Experts of a small language model.
Experts: 32 experts in each of 9 layers, 416 GeGLU neurons an expert, 1 pick a token, a softmax router.
Training: a variant of Adam for the experts, 7454 steps.
Below are experts of layer 5 (counted from 0) of a mixture-of-experts language model. Rows are named router (the router's row for the expert), gate (a neuron's input weights, with its number), up (a neuron's input weights, with its number), down (a neuron's output weights, with its number) and show model dimensions 256-383. Each number is 500 + 40 x the weight over its row's rms, rounded and kept within 0 to 999. Numbers have three digits each.
Before each expert's rows: a language model's description of what the expert responds to. This comes from a sample of Wikipedia text that the model never trained on.

# expert 9
Description: Word-medial syllables. Middle syllable pieces of Latinate words after a prefix, like ur in assurances, ir in aspirations, ress in depression, plus with and by.
router:508495486506552504570468528547529549448495540452544545428424478444558516558494473509543424476488533472401495465516472453532482485463447499497537500477483487508516526489521515503499481475505488543472447530593482493510436457474441501516533370496473545510487524440532510463506484626509453525466541535460523485526566427536497541524482507559520538467526473534496573507438544536502509547479
gate0:494467517474551506495548509451451504526485476542536498448460513483502515478481525609498504533446547542630560486438530479530514561426508473489457529499481540503475483514645529506504471553521506421553485525489468445538399501491470461404446506501471512465523494507487466492467508532517529572481491505514508472506485507453517460519484492500490506535506543539504485454446529463547529540530
up0:529523506498457467515486417491561521484490447453470485503432463487524519576494511411491489521530491420481415486461475472450536447569533433464492518531455510483522541568450550533513523559512494573502546445511513480480476477456480481564614441539507495551527500490442521499530487474613504451484417446552539504467452573510428513463476497519530507524479516533527476536486477502477502503453
down0:543424486557564500528441511442500506505573518480535443503426534521554465458497522555537539500532481468517431513504512441463518503528527565532501547493492562550603535503491521478553455502510496522481444464554461543468495515445506553580525544514436482442514480552414462425582515560522545456496479514497459590457434509469508491497458545530461480488562507558556499501516506494561468512518
gate1:555530461433519529500539520468501493449472467568558511482521456535427501541488492520575503447528471532523487508471519423464528445417428488508539540458486494573522469539513543430556439516478537463471463443450448463550493461468507439466469464518510434480504515571552472528494482493491528520491492502510540529525537574473517518473514507522503494488529507454496511504486444441545534505512
up1:468540411462484494571506547506462466456506509544498506439473540508489482505541557512474493526479508495595509543457503504482468476492492399479440513491486482536514493507496402463515427529451579468542509433491464464480506463574489535502439491592451468507501492514587482510541428534506506466553540448489518516520489502483522515477484510544398574507522507431495539507532574484528473508497
down1:535474498439471506512454507480533503450475497488541518480439595525448509499544562497460480562490464498487450485495509491501538549495524456499607528504488534515496540486481484485445525505490629462574530433509512479499444489536478530508489499543499546552494521527492521446470528517456516434545513481495523497522450562416498498476533545498427510560566508509529479561521574459465525479478

# expert 14
Description: Opening parentheses and quotes. Opening brackets and quote marks that start glosses, translations or birth dates after a name or term, plus invisible marks inside coordinates.
router:507484498505478454447527541515543504579503430482545452520512553567543553534533546509473453503435531500526497517432497498526530478522470492507504507525505492484315480464529455484506492467476546518530506520478494513530547530518546481459488532581454511511462531448523598482459560526522525493607462511538471538473510540532505516541513554464504452515541484581515500517565458556500458460563
gate0:502509544454485537502567515483478518465474517479476524482457535518511471545473474548491481461551569425515577521568522517492563437491473487454547398528467465469492549454540534537557477514482494549411511410508526523492443527455406550518517558487475504470525509570547481542494464477555601462488486498486538436526499529488403470520495538496433469387511496493361535501492483504567557494514
up0:481496446407545493472462585564472501475500534516514513499510489516497452429539425427535559436472504517541500508436473483535505506468531531493367476472583477516510519542514517474475426522540452520542483611489498566454523566555545525477499517488511502439484536496443498408535450482453506487492430498494500544505476418518561417478522496495560496561496520487587465482467445506417500540511
down0:499421558529539529549418484500518508473491470524540525478460501456476473446525497459491474487532474468545522539432531481477425493488583485475479497474563535527575461524500496540581528461525513533483553544498508489501521462520510528500458422506465483476529481541451471503435463529433545495418551475399511575481486463509521445491437455533522473506484526470505389512466506517489532511472
gate1:500544500528465502567503555483517470429442509515491572469483485473500515416439529494514480480587510402468492501491441540504517517448568512405577530543543499458512497514518589564491486487600513435483505471517550513493456498463441523476471487490422484514537512564533471533532488484549505520436545505486541487583470472508474523452565497543507510534488535482504431483485507540528521539485
up1:438478522456545515453432552492574563504536522466489443483542520473514526492560462468528449542488472443428524556513511488474419483449398489513533507428557480513530521540382452516462482509462489486507483582477506504546560511520484527545437438503595477528519502496540472504482461483443517505492474463520506510559592491548522556524490473523493550436535478552477515495563472494476497506464
down1:455503481570522465422533523519576554565464493508503447478553471509510509512477593441541505503420492494513442531499526468564510463532467568471537470525482545423532558500483493521502505425509472459493615500510527556435581507516472472520451529518480485505460425491511513520526533478513468487583510439488500475533568499535441499515409490524517532479537538551622494434530451539512500484483

# expert 26
Description: Clause-linking conjunctions. Conjunctions, commas and time connectives that join clauses or list items in narrative, such as and, after, before, when, then.
router:518454558510471435587479523479432493418499513533526511534471489455445481475452446550463480479470520510446534452531546491523473540492499516483526504494498548506496542519547484459450463557460439523511487525545561535548464487498541491576561485524494469513461552553510508530524484461433480425523532504477465486474486530526529513538529556457482472450469532490544531517507564512549522517464
gate0:407553539503494477488522484496537447548427518508530554493538496518515566465474508470477542459476467591568554499490589477510446417498523506501462530517520421465504497572514410519464497517551490465508494503525514522499533511490493522492466536516558503465494489481606462433442503557516450589504500538524496458557516545423545465428484367503509572546483503502506509530545491482490536472430
up0:513474453504524505563504519449532528498515491454481532440527483449529528528487439464517506533527454462542478527389430499484443527478535390442504536466538540524520366496468528467482494471535458557460555429501460518497489552507457470505516557475499474491511533489560483473591536427492490500489497481535493514445562471556460458489545600498439399473505530491524479510534523502503486462510
down0:486477528512479536518486468470487481519502503529547555498524568561471556557503476501459509516491473458573561449475586537578503455578528472557503544539565413480472520462482436551448541462465520472544461457518551490459511489550520533494544491525540532523578493485567478488547465482492456578410498556508470505563462507489553505497518484520517459507537479492623478476461510500539539495484
gate1:454524532505435480527513510499564486505441572511537521453511439526553483582436487514478488504570520533409520476502516541578521464517447435587514511510581487475517566483440575503543448495492532529505562516461540406506441501484501410496510451494477474549535480495535492491582618584506472467515517465458477542447500463554541481356537511462531493531504523386504523495482455463440484525520
up1:539470513476493472500512449550495528420549462506461542538512522451461588526507502477503556512495526511524458464558494497470490512530557518477502546468516441527487444483537489604541524538490486474433478496472462533485496520503467509465501535494554485542472457553548570443466457467531564507479574520474480491496624552463410407493450504519431506509481494501478535542451530552606545462510
down1:491476466534486548516496488518493464525419523557499555484485533416553485452471541543451521520498492515501527448471620394531497487522530578565576450490529518579482524464550490493477534458496476506550500529504574520568526473492386552583520484532524486517610492501494499535504464502467516483497431486391430509428494406509472502465450449471522478506532492547485523471553461469486564509525

# expert 22
Description: Common noun endings. Final pieces completing ordinary nouns for people, objects and organisations, such as politician, company, church, lott-ery, sl-ate.
router:529533553424535469529452501527484514469461494565445451498453414485496478469516549538503501507480497433462491490551538461479495519475450555549559519449545544504537461549593491511506503584556502543521522490458515474523496560565528537484530556489542539477527508502486475487539525518467471462472462475442516460462430487500479520575574517474506489453386492492463464523504530460477526464450
gate0:483525492529471427467521454428571492492467383499581546463463545472511514477520518569505445524488518511500491475535498442547547515475473562486487619533512487445500472539438524505525519530458400432494544505476517453505428511437488500461492491494478424467506524512443526547467546540521507570518491523560504535554510510450547506526401462559503458503491490476474461514463467448515521479508
up0:502537496451526508529452516508465508517519504448499485490522445571454513503489548504421483480574515509457501548531472545491524491545494423502492507506513549577505545519561510554473487492439547524474449491488499489513554519550454489499508463549488552552508404472567494482550496485478444512477565468475515520529498458466468416561489475552472430417525426451515417439462588530478468524470
down0:568512521507502489442566499489463550512522528480513437547486461553461456500460542537474430480439475516488545457512524600510556502472562480520537580547557436499537581514574545479471468519453401523436537580457473409529518552531503446464565472485531514443446390521502508582507540480479558556514519566491460523472511535473491504472414515476382521542520503440471460500524599527541443521434
gate1:459501504603512461478524511460531457473539490538427565516495531467462562502494450604534511463577551471469493562546496595528475546533533453480443403513484507456579504524485495468473561493449561500461492588533548525530480534503465457516431514491557480504466532454517486464562496511518511447523554492532529514501498484510500509508449477591439443513529474526519497493555553441545510531459
up1:444484551515477452528478483512556539462522456502527505561546543474464532533566512531550526512534562528501497507467459548481498528515527436485502442463544492488488446488461431468489528507467510537464506530530610574474547563514473524509485485518528528461477399467457499435507447531498475469505506537521514530450513458549517499520517479566429420447525480527410499526552532453470519452469
down1:481528490489490471502504482568509427469544434517406481505516524439527487506529487503579507475565483451508534515541535496506523474506512467542439519462492449468474477496457544556522488499491499505434517511504481510495533523524511596437464563500497523575439485490512475472523437476549485493459494505490550508541507532506544484473493518506549413460502497555475552507498464509522552469510

# expert 2
Description: Table cell separators. Pipe characters and blank cells inside wiki tables near headers and numbers, such as results, election and race tables: | Pos |, |  |.
router:531557505551441558510489554438434447522489545558500450581548592496513510513424534464439468516550467482522537431504570531514440452455475456442478506529551449424549520487550436525536549527499534448433429461480519453493491488538528507480481547510519520517521441551525478492520519518496458541502518490473516485506520472499459436419494403551407463556558512468565461546459557494622486474494
gate0:519443473504559390515534445490436495557578534512602477510468494460474440466530550492508463437505599469507495538588512517530580517500446482494573490520546553570462540511474539567482571540489543489508603450461550540475452500532498447529469512516415505501545445444442475533507517511541531466442520567435511447498512392584452522545476487450511542462502459466435484417506484484473530525438
up0:454528466492534533489460458534518563598436496478502479439478472471506460456495474473529447494563506405540519404534402443480465416494478496538451431498532533481524499485543529570469513486508502434521560492512548503545535489479485424455504429466459548493513500481509442520543529460554455519492437517416518456476502485527503441512535496562479497478488500541531514537493562420488482510458
down0:505490538472540489494476570458531548471496483465453553427461437447478458434596637495479523470477489450454534525561473488505487521462459505544452499532510513567480487466429487493468553481587543556517565498560523522480499524451481504472547533455465462540469540431502509511486562493432499485458513503472540498488532481494461476451528533467469532506405484527533532481514495505549453530507
gate1:466460470526491489579418501548492462466488469494538515486487477516431578510468467555516489494525590510421515525517438492573484521574440476574473493549512477518501462533494493471445545535541536493450496488472484509528507536472600562529493476536489434512554578498499462434553521433468442470551484465530566496507520490540431571501473519468522561438457458568477539512481500491510478510459
up1:566536535511506486571434446516537475485564532488455522546503531584533458528496558534440512486540543465499523450518481482510493485544417460490458504511521462507504464513544470430492519541473373444496538516500519508484432504432506532490489530535551508511555522504554515516544457455492536434502522444490533495438414509528494594519486514549529438587499490503444471552481507501513503477491
down1:451460488552500563557584447483516498459486480521485482439459508526530563492489509487476589517564452484532501482513499507520543443464497550490450518529480436554557501513516489460539469524474476517495502497557508486485478437491416452505449529527472507505490563513466459437465506503539491497436460482495527549529530528444476534514560479397453552521549506496496538554565481511517564427585

# expert 8
Description: Word-initial technical fragments. Opening pieces of longer, often scientific or Latinate words split mid-word, such as car(rion), gen, ab, pont-if-ical, nucle(us), ant-if-ungal.
router:469537498467518548460584498422509506479526509505500423501560390505401479537558464476500589568437464450449500578520508478531489503511491568453483505576496498485451472468504567462605503521459424446484518498523516504570481514519520491500533496510499538472506533456472487505480504491524475464442505534471442570501467500511521532500521502552533425536566429440494528442485459527470509495498
gate0:495537465423566513466498560555483500484517495561495529479569552506501474505522510519510507446475469489529456457470462491462500442508538395464491484464547416511479495504456543618481529464482507527533463457547594487481454390510573489486503507478425545518460410545521553536502529496527497464530566495490419519459502474486482476429528461523470524518469540469536501496492553478440513519456
up0:492492444505510483580444436482573499597490466557487465558453509496515550558459482471446509500442524521518497481542451541468494491548495493561447468529492486448460491474456520477460468535507550542525635553609501379492417507456532438490565467509491499456519457470519458505453521498433472516489498455513452545511487525466495489458482610539503416497476521468515514471477474521445448511518
down0:506546495470443510476459494453473476567511481524483470466507484518521601485532504476500536539488485452570511568513507513537484494484564549475473462425481452505535483547467534539537530501492508477567556445524587366523486516466506541463555552479570493459507489503478459506521524525548512525577422498555491477551489536497516524461523553519487492476430539482523460503445422491476565467503
gate1:490536560537521444544482506469449521541489454530419435481517506585487415497478568544504517456503521496543457396509519468506462491525498529467461589509534463537544431515512406549486551495466508504509471522510534496446543521509479444510448470537523512547534513589429504475518454509535583504515496580524547411607517570391503509544501521498554476448537526586462516550498512437517518543464
up1:462472481479396467495471446532473476522554546524467447517521476558491464582532432507482575413519514515474498490513417510562500464508555569513526502459553499477524497546494542503455530444474490488550469574522476503613518439496526513496529509485432557454515505473481471517501507535467497531445536505448529498425561459462560464507562494472471485551494471535491452491497594447510499481488
down1:519449434513436431505491522544494500441546496488593542454496453531448489535495535555442481474436500567421521506494483479560563484497515522479484516465492582540500488527534514565490543445495507472448436508533536540544501520515484531420478578500528417471492523506483521525517506460574513494549595549529555472481502494440513509453500465461468560479537446407523468503475532506481578482484

# expert 6
Description: Time expressions, sentence starts. Sentence-opening In/On, periods, month names and time words like early, late, mid, since in biographical dating such as "In early 2020".
router:481471453549518478478425526496537431541480434622544460517501576430511513517530523491529581520536399503494562461487575464511445557533584469464502422476480505477438520517515414558552479499452498564520502544435512494566492575548519530531485481437436484443548498497478554550501403490491529462470445549525492493439437535539525478530499531486475476424568484511523480507555501542466497504533
gate0:525519522463451481525457458538483466504442485498414571471464572567564478478503482558470454564475577500465555522545484539508488468452505523542480559476506415488502530476459471493493450583545576497423457462627509513432475442547577495540525465495535561469463461486534441508491548470495489549482504449495511490486533513478537541534440413478497484519542463497476542517447479533460593598478
up0:530406510541538456432471478485504501555482452445443543443454573489539547473481466463533442529498510487486509509473514514457507436505572493433507478450445524497493511476502448542545438551559470552506522465577470476544545537463505477548487470540543533454481485541510515558552555526532532531484510393540598485480493517477542535545527493477503556537514549485479511537503428510507539576512
down0:469516522506475571487505509411411439535502424515515541538489512540497427389521446454490469507562518451512556532536473450486507452474423470546471579584501457645495557461510481484533503516467448497447518487536555464569422552467476519499494475464459551517466528448472511452537485497524488594528453525512459481490507561521509556527591414501464539505473453545432502548507496431507495530503
gate1:519433500520527500515486442447488525540441478599480503540486512462511467541472468500566505545522511441484376426533498489564480540469564417473471463522517516511500496490448499505471505581462558390516514529495523507419445519491547524418563444536463488540551548500494539483477450462558521537557541468559460454482491487525486562546496525490514530525429483455512477515588460471441536505436
up1:566476550555451448549545469542446541475492526581529538477510481461507588496405453491491496483546494423532554543516444466481503470469477526469498491521515480423473526455471477547491547483505562492478476474483404501486460492499536536450497487523481497537463593458482534523514514462421494547542501501468555501491455548483508499450538521525460520519573509462487521492540512470599449549493
down1:478471492501498496468548444451496424534415503472551492522526450519548500417479484399501537484453498505459531508486399515553490417486482511537518505501492519487491523458471494459518420526512568565446494502481479458514488573538506483500483548483580493478539466499495475491495474528558493486497570466456502500596467507536454431530487560525485447518503553484474516479489494541489507513481

# expert 10
Description: Symbols in technical strings. Slashes, brackets, underscores and symbols inside chemical identifiers, formulas, table percentages and codes, such as InChI=1S/, ±, Jr, _{.
router:527446516471499465451473453546444476523505415446536522501510565479497449563516550555504486498542503592515500544513524529487523458554468497515596529493529464522483486496558544450510416501492467470507465481508429524452485467577521562431538409516537510495527487538564468453478567511551524481503534512575468431495532501474539454495499513527515570500450486552536530550476415452448474537489
gate0:580475517486509488522542492457505461502467470516486481506483430525438539445483517453524438492507563518515518499525453475496529496408449513523450488444463581503536590506519524482437485503458524524545480590548600505526492530494467488512511489486436544485541482496550509520552452525520492466421509498511518473542576549492524539576505436441475504556474499482490527521537490574554485533550
up0:516469497461444533476528471510511472460428543501458502406511327486524433505425544494494426461466496466483491484539503431430538537475511539469522522517492612540542632562457507530519549488456478492515533493603594487505523527464420485481417471433494483510521510483570542531502476495473510537440481418473548554493509454497449490505484516516516513561455558438515480459491514560550545503549
down0:503452481491445534442500475503523443457500500542492439512527429544490560493547512400416506445517494448554519514489436500509550475461512426577520506493523507409457502531506583553517566466444488492459513507468532491507559474453477524444484537469563454442497477502493503504618491568473515549483464559507493586481466493463534546483553524458501513543487536491501494514429507545434478462437
gate1:479587472481459546538578439502485490566497474490520429586488493494544454502502548552468496492475538444417543484516556519462522552516485550488512513487428457497580515577490509585500530487526538495436524483596558449485504480476537512554531448565543488487436496576464479501543513562470461511522524531454448540544490472488488496567547504510443514451434592526508580511549465469508540498446
up1:469449416489480525566491431446550495464510527532434497533580508469595542505482503493455527503519516501522515456502472468427477517487517470365525504561521493527496430480501541466549442531443535470453421477464519473484456491489465515509534488461519476471522459455460492387530458515499500479515528571552578486477526575456507513526469546509562509523505444494514508496469485550524468502498
down1:493421532602493556517545517576472543464495532506450458597533531545558457505459515525457485507516570478482486468534510499474448519489466486443460494570539494523446503492489531506525516477494495532595548488519496422419532536499516521460498484435498460514477535416510524466503561489554484458498528541501500530494421498513467586474469469505470423489533536507570537437536526499568500438504

# expert 25
Description: Location and time prepositions. Prepositions in, for, on, at, during and throughout after verbs or participles, as in published in 2007, type locality for species.
router:476547557486503490525477478468479467574478538551599500533514623571509497512567433488455468511442587520530503497426528494564561463458477552586450544536513533486439466552520450519466457484535535501518532577422499542553465555485431514441504482445431422514458545485461554473497556491514531578506460516502465483477446562582509487496550515527545590480499477523531486506504560522438505524537
gate0:474460481486527553515539450487533497496462501496496454531520455495470478461483489548483545408448423473471459473512419504433490561437536541494512460463474499485493496465484487532502524486527492558544492421550595460506548486518512547514493430517487476474439463548452489536513465460421504489528587492501495543495562488471546504525504511461428475492536539494486469450452534555512455538467
up0:590492538522504527537515534527404506464554492463473507457461523450525483513483495501563480506548535518517476484485500470509469527540479443405527522597465507564502487465447517477483512484419420547486455531534485605463541518491450469510456546433502533514474520467471464463494528530483501483500551506533449486481533468475443451515411549559558475474460489473520519514536524477399489445477
down0:519519517566453509498530538545484488512475553435435518498508513471546545507556464511585515459533483546466538559443496519455520523558511456511463594520463508503436553510532536532474560486561417573475474484574420454429497453507532475537567532478590559521522487499542512543556533498466497441447512495453434484500517504472519475498456556483445471498514502496441531471540497502443507365489
gate1:449502521481561520531478487549561586474485592457541522474542459471504437496470497461538475545493482485482415564479488504484449572483482475487441535509531489499498514516525564508447515433552427425566559487457523518529507439530524473456583493495509557544507443526533506521561434508467496442553512506483509550520449436477428497496554535470510550526467508485407474445464531515531437503500
up1:445524458539578454460456551506479515492479471497513489476538472526489408520530527422456626457506490436463541588444459451547528418500488502520533500471518594453514477530566474496495534510465460470510451541514528549579487442527527548495486475561494478528556535475509445490543469445521505498503455521538501495470465474519388567488452426480589459563572424484482518545537536474495493489506
down1:515463412474492487527505536419454504563506472472539424481470579462488510534518452443478494530453479434581542507497541512497538511504476484507443502494449474504454520502552401572494551597487542487498423469557494494515441433526485490508415524582484478461535556557419482446470502504481613562485469546525538493482512543523429575439529503516491495468505449593527475477535551496488482494455

# expert 18
Description: Commas, contrastive determiners. Commas, list hyphens and contrastive or distributive words like other, another, others, each, one in enumerations.
router:447527540540480475437443478542563570498525476570562482538528494453484510467521470465529541597516476527567450512488546548520472444483500510441565492486534506570525525521570478469505471498498484504477504505503529468557447449484449499565576529513568518544432491527536470453549534473473518497498483517566465491509531549484488442503505474463514546472560555477438462536449506494564434482560
gate0:557483456472500503503482539553502522541530495527518494473593550467481435509496516520512546531519545519503580475566538541488540447442505498541502451534490513416504473498551520567496570545537499455470468445544485468491460517495441484409417521527489473501559480510453481526498565402473505514498470509493487517534516527516521556391548391459417453548450477542518517508470521501532523571567
up0:432493497457495570519512513561531524515567506510623486498526488498470436513453519462458514528495482541439538478532496555472517455556448514510504482509492412495509483521438542493467508485533524493475558468440533484508477497466452514505470442537540415475548510515517513531512525457467516471503507494541482547489436487497565532515581480406464504474436517579419481501498444500498445512531
down0:539495559441505467497479507516561526528464540520485528525491500507405476507517455519497541519621469550479508529490510510526451460502488461496493468487507503414566489503546542485431460519522421537451486503495544487454544500490468452547451473522537491492583443460435440586514499448493472511539475458509540507518512501540579530474464510524474532564454447589492470490497484525526560510498
gate1:475569499474494537530539522506487496510510484537503458400520458510520523483436478476518443527501620446500484502499492488504514522478456483495478495516475479514512508459524525451485496554455570541483545470445483557482510449460476483593504522473577499521479496509478432483474492452450515506508546470548490555475472573496499443503488510459496457537506566536494522508414558514470545481450
up1:501461494531505526503451551528489543509476474453564525510529488491515595508542559464481497558616434576451506517592540439475460471500565542498470527489439489493537478518477457532441490507415483539445483458436578507469543463500506507500525476490509471536552431479488428507517499528496448595505490539458506565559395537425526494470561453524503526475472498551504436514487551409506541526552
down1:500508555492574496545458583559519493500536496496482532457480487525472569510560459543460470512530496505542559516459492449529489468552487479496482498460514508532562539504483510441457472516528569451465541511490575498446434529505536419502481475516528483492512445569415466520549500545476492536506461467488514552485503493515444484519467480505575497551492487450522461480435476453497497504527

# expert 11
Description: Surname endings. Surnames and the final pieces of personal and place names, such as Evans, Singh, Armstr-ong, Gersh-win, Ratten-bury, Carmarthen-shire.
router:471521464507501477480457475486455505501513472572488500469463584522471574508490516507526464561514469476553505436484477491479502485435553496523598522520473536549507501518566505446529442481505492540456527511515555535490512574489501469513535546466505481505433565522451531508536530465526553481571512485533476548488585476500454413513529536444533475518535540501572406541389528565420478495495
gate0:478501497460514519534541475508551471447472552495409465499466498541579537457508457548456474505468450525435558506531440472477490452453485589476458485489527541535536575451510498497451568522519479464438477557503554561518580500446491490495517517572513509450565498453517542444464506507516501513379463519488532475503527503433506503496444483516484518542529451479484521490509571578495597555514
up0:536449482496455498457453375593551491551515540560502556501516483532483479507478497510521468474423539528530486494518475439507453525518529550523455537489448457477453431486557456586516432456498466534513544511559547476514481481490428512473470496488502425502562525516484509496573560507519467474511529524510452545505490425414559533556583455514521476484500591479483480533492436510537472534554
down0:502574430486498534507542445531545416514481538480511528425448452506520465549486557499522473483410555477535491481493518431473558552472514599495515464499495460521474517453477555460445427492538502506458567513553559565504449474534500411525517460415474462429448458514546531498582525543439503476508495479529478458472479455516519479513515479513462445507574491568526475530553468478462454515532
gate1:453517550511477557565503494450444553559457522511476506493503538511506518468448475531524474544495527462495468457509516475514478563486523431482498586504461501528495455456476545641486530478458514476499512522509507531478550540514487498429464457492520548500511504474481566522503519513530498495507482463491501454414519482546456520465443494470531506551477546523499503571482483501484525516514
up1:484525534464463523499478501409484521492585466483447516456480533500476575463542471551445521507515516519496565478498542553541507482426532500485487587528503543494523557543578513558471518421558437512449517428493448586491504491540477440488477565483464511454492509435524501471560455466444494404444542508489437536499479454498435519566451493420468561490463575534440558536467476563456525581522
down1:491535505514487467550469623475546495555527504528548541529429488510531475439545495456539511470480483572430468501469466474517423518556474440515515475525524538515508492443500542497467486546518465522451519482470531555550414549559478487494510471516433467420509474550523493492490538502505483473489449489443526522504456426530557426521526540433556522507485423464456512577561514505506500485473

# expert 5
Description: Abstract noun heads. Common abstract nouns and noun suffixes after articles or possessives, such as development, security, attitude, -ation, -ity, -ency.
router:507551484461546528527473439537491524476452519565470531495466460550503507444441471509527509469526528495486491516552508468497491560509430508535494469476515456517519453531530567498530523486545490461501536527511486511491501461550480437534452492482542507507504498468539491559538484491516532484526470495425537513486469532521511514500497498445509472475460542505459514472449480499478523511510
gate0:485477482470536468479520572391461508530441441461561553536422532484483492513485552445459515510496461591540487528569532457533471455501500494514533586505513489477487524506455460439517454490492495487544515543508571505480512498458515522503426413393442520497478426544522550582516488478473485542501491552524429537533523498551497450511502515498586504464527479558467515472519490486532449503516
up0:535511553530505507496496487432501508502536504554463498454477519450496470496510531508555570482477514499486402547456521494436505554521538500455599531505505467493516617500534451491539425471494475540481513488521483507493503532437470602526532561514597518530493489542526576507490421600598488418443553503519453588471429510516477508546524465523575465493526521526502541528578474451498515521495
down0:479503507452520522473478473449394456507505551518564449477482524468384497497477457505507566475521471489463428493523448457528538479511489479529545539474508437523540500502554571547474478489523485526492449513473534475494478459456466548424468435511497542512560476449539514524462546490575557491535497512561433531541535498489498426492486512462516514519509468494477500495548554507492528554486
gate1:488447491440410447531477504518569469472425451531555556489501451465445486520527473415440517536487525441502506490501477500528523530425482441454456509542476518541502544488474498469441480535479460524501483482455542527513526477458505433408475489516440456459487440521493521473511458514559439423449483497561527588520464441552540465541515516554455443571486554489486469501513537507527472444474
up1:544511526487537496476434546447503540384450550513531506512478459521522500513447506511484524513461477516538501513563474441478517450478458539506485570493516520574442448500496513520447456500522480438530488511531586498424563466486588469447446459504446478498492498422489532484431513459555518454505465562471474548493553466584546460468469581506519459513543548570512488505454569448458496461562
down1:511545487482539531486527492562588431519514513484514487527527442513509465448488521459512487550439497528496509525545429472555480551516537461505525543485458555516535499510535490419516500545495498516495482556576487501507476515584439420490443455521549530513474464478496516522493510479545478573438498509503466505531493504515577534504498500489422471543499522483430517490492566476426502459476

# expert 13
Description: Mid-word syllable pieces. Short vowel-consonant fragments inside names and words after an initial letter, such as D-ind-igul, L-ann-on, Sw-ed-en, m-aid-en.
router:487489516564507517474505450473525530461483491473433574494502458481561456476454530500481483465457426527513480498445463459444477523479458509427418485525456497493453527491495506506478567529559490481538458467535474504477516529533514569514525562513503551433502459503409505543506485497455543541539515478453517468473470450488470560503435490591448546457480508517448492493517526451501479448490
gate0:546539519533550462522504464487485528467558405487483545508490457417575519500481499470428552476536503520543435495552528503506514463613511540529514540469514531530528520542498456521490514464549488521470538528473453484522553580533495505516412516480458552533517561531476493559520489488492396490553464492484489477495519546548472510541519463543536480455474507460555496488556532486556501556528
up0:503460485473539505547462491537522540502466504514484453492469542487436448462463418496483520506484497543570455517526516495483430493434527465474479474512482607493480521483515480497385473499476502514483442507559514572612547532444526526508541535489467544525486538497452470500431481428485523497516483477551527523452563443560469541504531568491496449462447449507520449495534531570503482511474
down0:512509510495479500458469461470491464530494527518411495488457515514477544506470534536510513545429570445553547456503496496481453458497543513483506394505471486507461478477426509525510477518514564526460469440502456532536435471535467533501492503510516583455458386583467442586520519501470527469572507467501495504542553485492467505547502567537520557468533528493528446511528476519556518484456
gate1:438543577536539529525424455445545545444528489494464464487453480557465548518467552526517452481480522498459476474529541495494456510386488486498515468580460561558479496492499454461476610469529468491540464407575443488555469455463535574430473464475507531561414489508507546521495502477500429501538504477554536498483461541448464491522466533437536431503456499519588509449536494529476538535497
up1:528445453507480480523454554521499503507473561516546542538508554486527428530492431536509546515548462498549515528471515547542470465540440497544500519476532508446513493502447473555530491552491421483514560462516491443594522534508491449497488500495485497448496507548538484530532552545498539502472522485534496481507465519584439455489521456523486550481506517518431500485466473467487511451497
down1:489510548457475501536536503552485555525478493469462521438504505441574490511510479511578497492503513551457617488478518458509488563525429532485443548558513481466525505487475454477496468524494579522483538509511515539471501556390490528463532477541479516461569516525463493538518548466487439480512461558538441514456509489473560503502467445521551472520450542541538538535583443484418436570424

# expert 24
Description: Word-initial fragments. Opening pieces of common English words after a space, like w, sw, stre, wid, reb, dis, sp, before the word's rest.
router:501457504497471524507622508498485460447472506479548504436450408572496505579497439534527569532488539459453500541508488484492486483472474516470464472493478441503453495512459535560485505553487537521496490544499487495532460465433485426481473508453528507458513492409546457512474471506467449533454508520494469465501523509528490542444474518569482450544518494501448501475495458526433491480441
gate0:528504443508516485558517500534465483506482510523507533538507487550523522503502541488481494509540466540545514442490450426538533517507451509556507486561500496465553512474471486539469571479565430490495492504503522508449520641494486439465484550519480525485513539558489537488509476478513506456525521412511513489540514479550481506490562527536448452497425518457527490509499510429495461441490
up0:492565420560512455563522555433500538525507483496512545542480537489454516514508483552500573470569491528552564460466483499513530525486422511524486509526559480489507570462411496542456517488505455477474551516475515467533462497456442481569560573582517523401508524505491545443506462518526453540485533386479459520560543495517479486517533515483492527502532541563486460548510486486479481471423
down0:380541511472417516533520541559470454460472523449564460484425526502458494474470550513511530472573542478573519528507429531527504438549467529474528569531557543504517440478486501543446517502441544365573460494464521514446470433492502470506545533486449490466508486552536512455498507407594462486531518501484501484464480571522468547480511514509530518511563432532480552475507553471497488517488
gate1:558566553544538507579473456467473517513484458499477502535466524475437491502540442524530516471474567506472493493466525477507436495486503446474501438443426514569491469556532492442497384542572461520523508475500419433515465438440481495423451520511525450551479530526475505505462523493525461479519456606529551552519556564492497454536476463457525409492467475568522382639517511430546449534531
up1:460530568553523518560431476473500562463528445519476488473444549526433442469514438460529499515495537500446497520494459446454436487460482523466538475430473545521511417444534532472464519521586437493553538442512480438489504533452529495452426544504466548527553440522561556508471537510463484455527561555506589503496564580463508465517506505564536434507430458552501451518530419478543476540513
down1:509539514466445487452542482536464507534464508526587509491475478491459530573562506500515485480469537522509557443530491386517500533457552486499493553504485503520445392480457527507528501498567485500568441447526557432511499442455471497502556553451558505436584516507516542536467528427536475508491507502546502482491542481549530495498405385461492527459515497601529455485530503478455496430475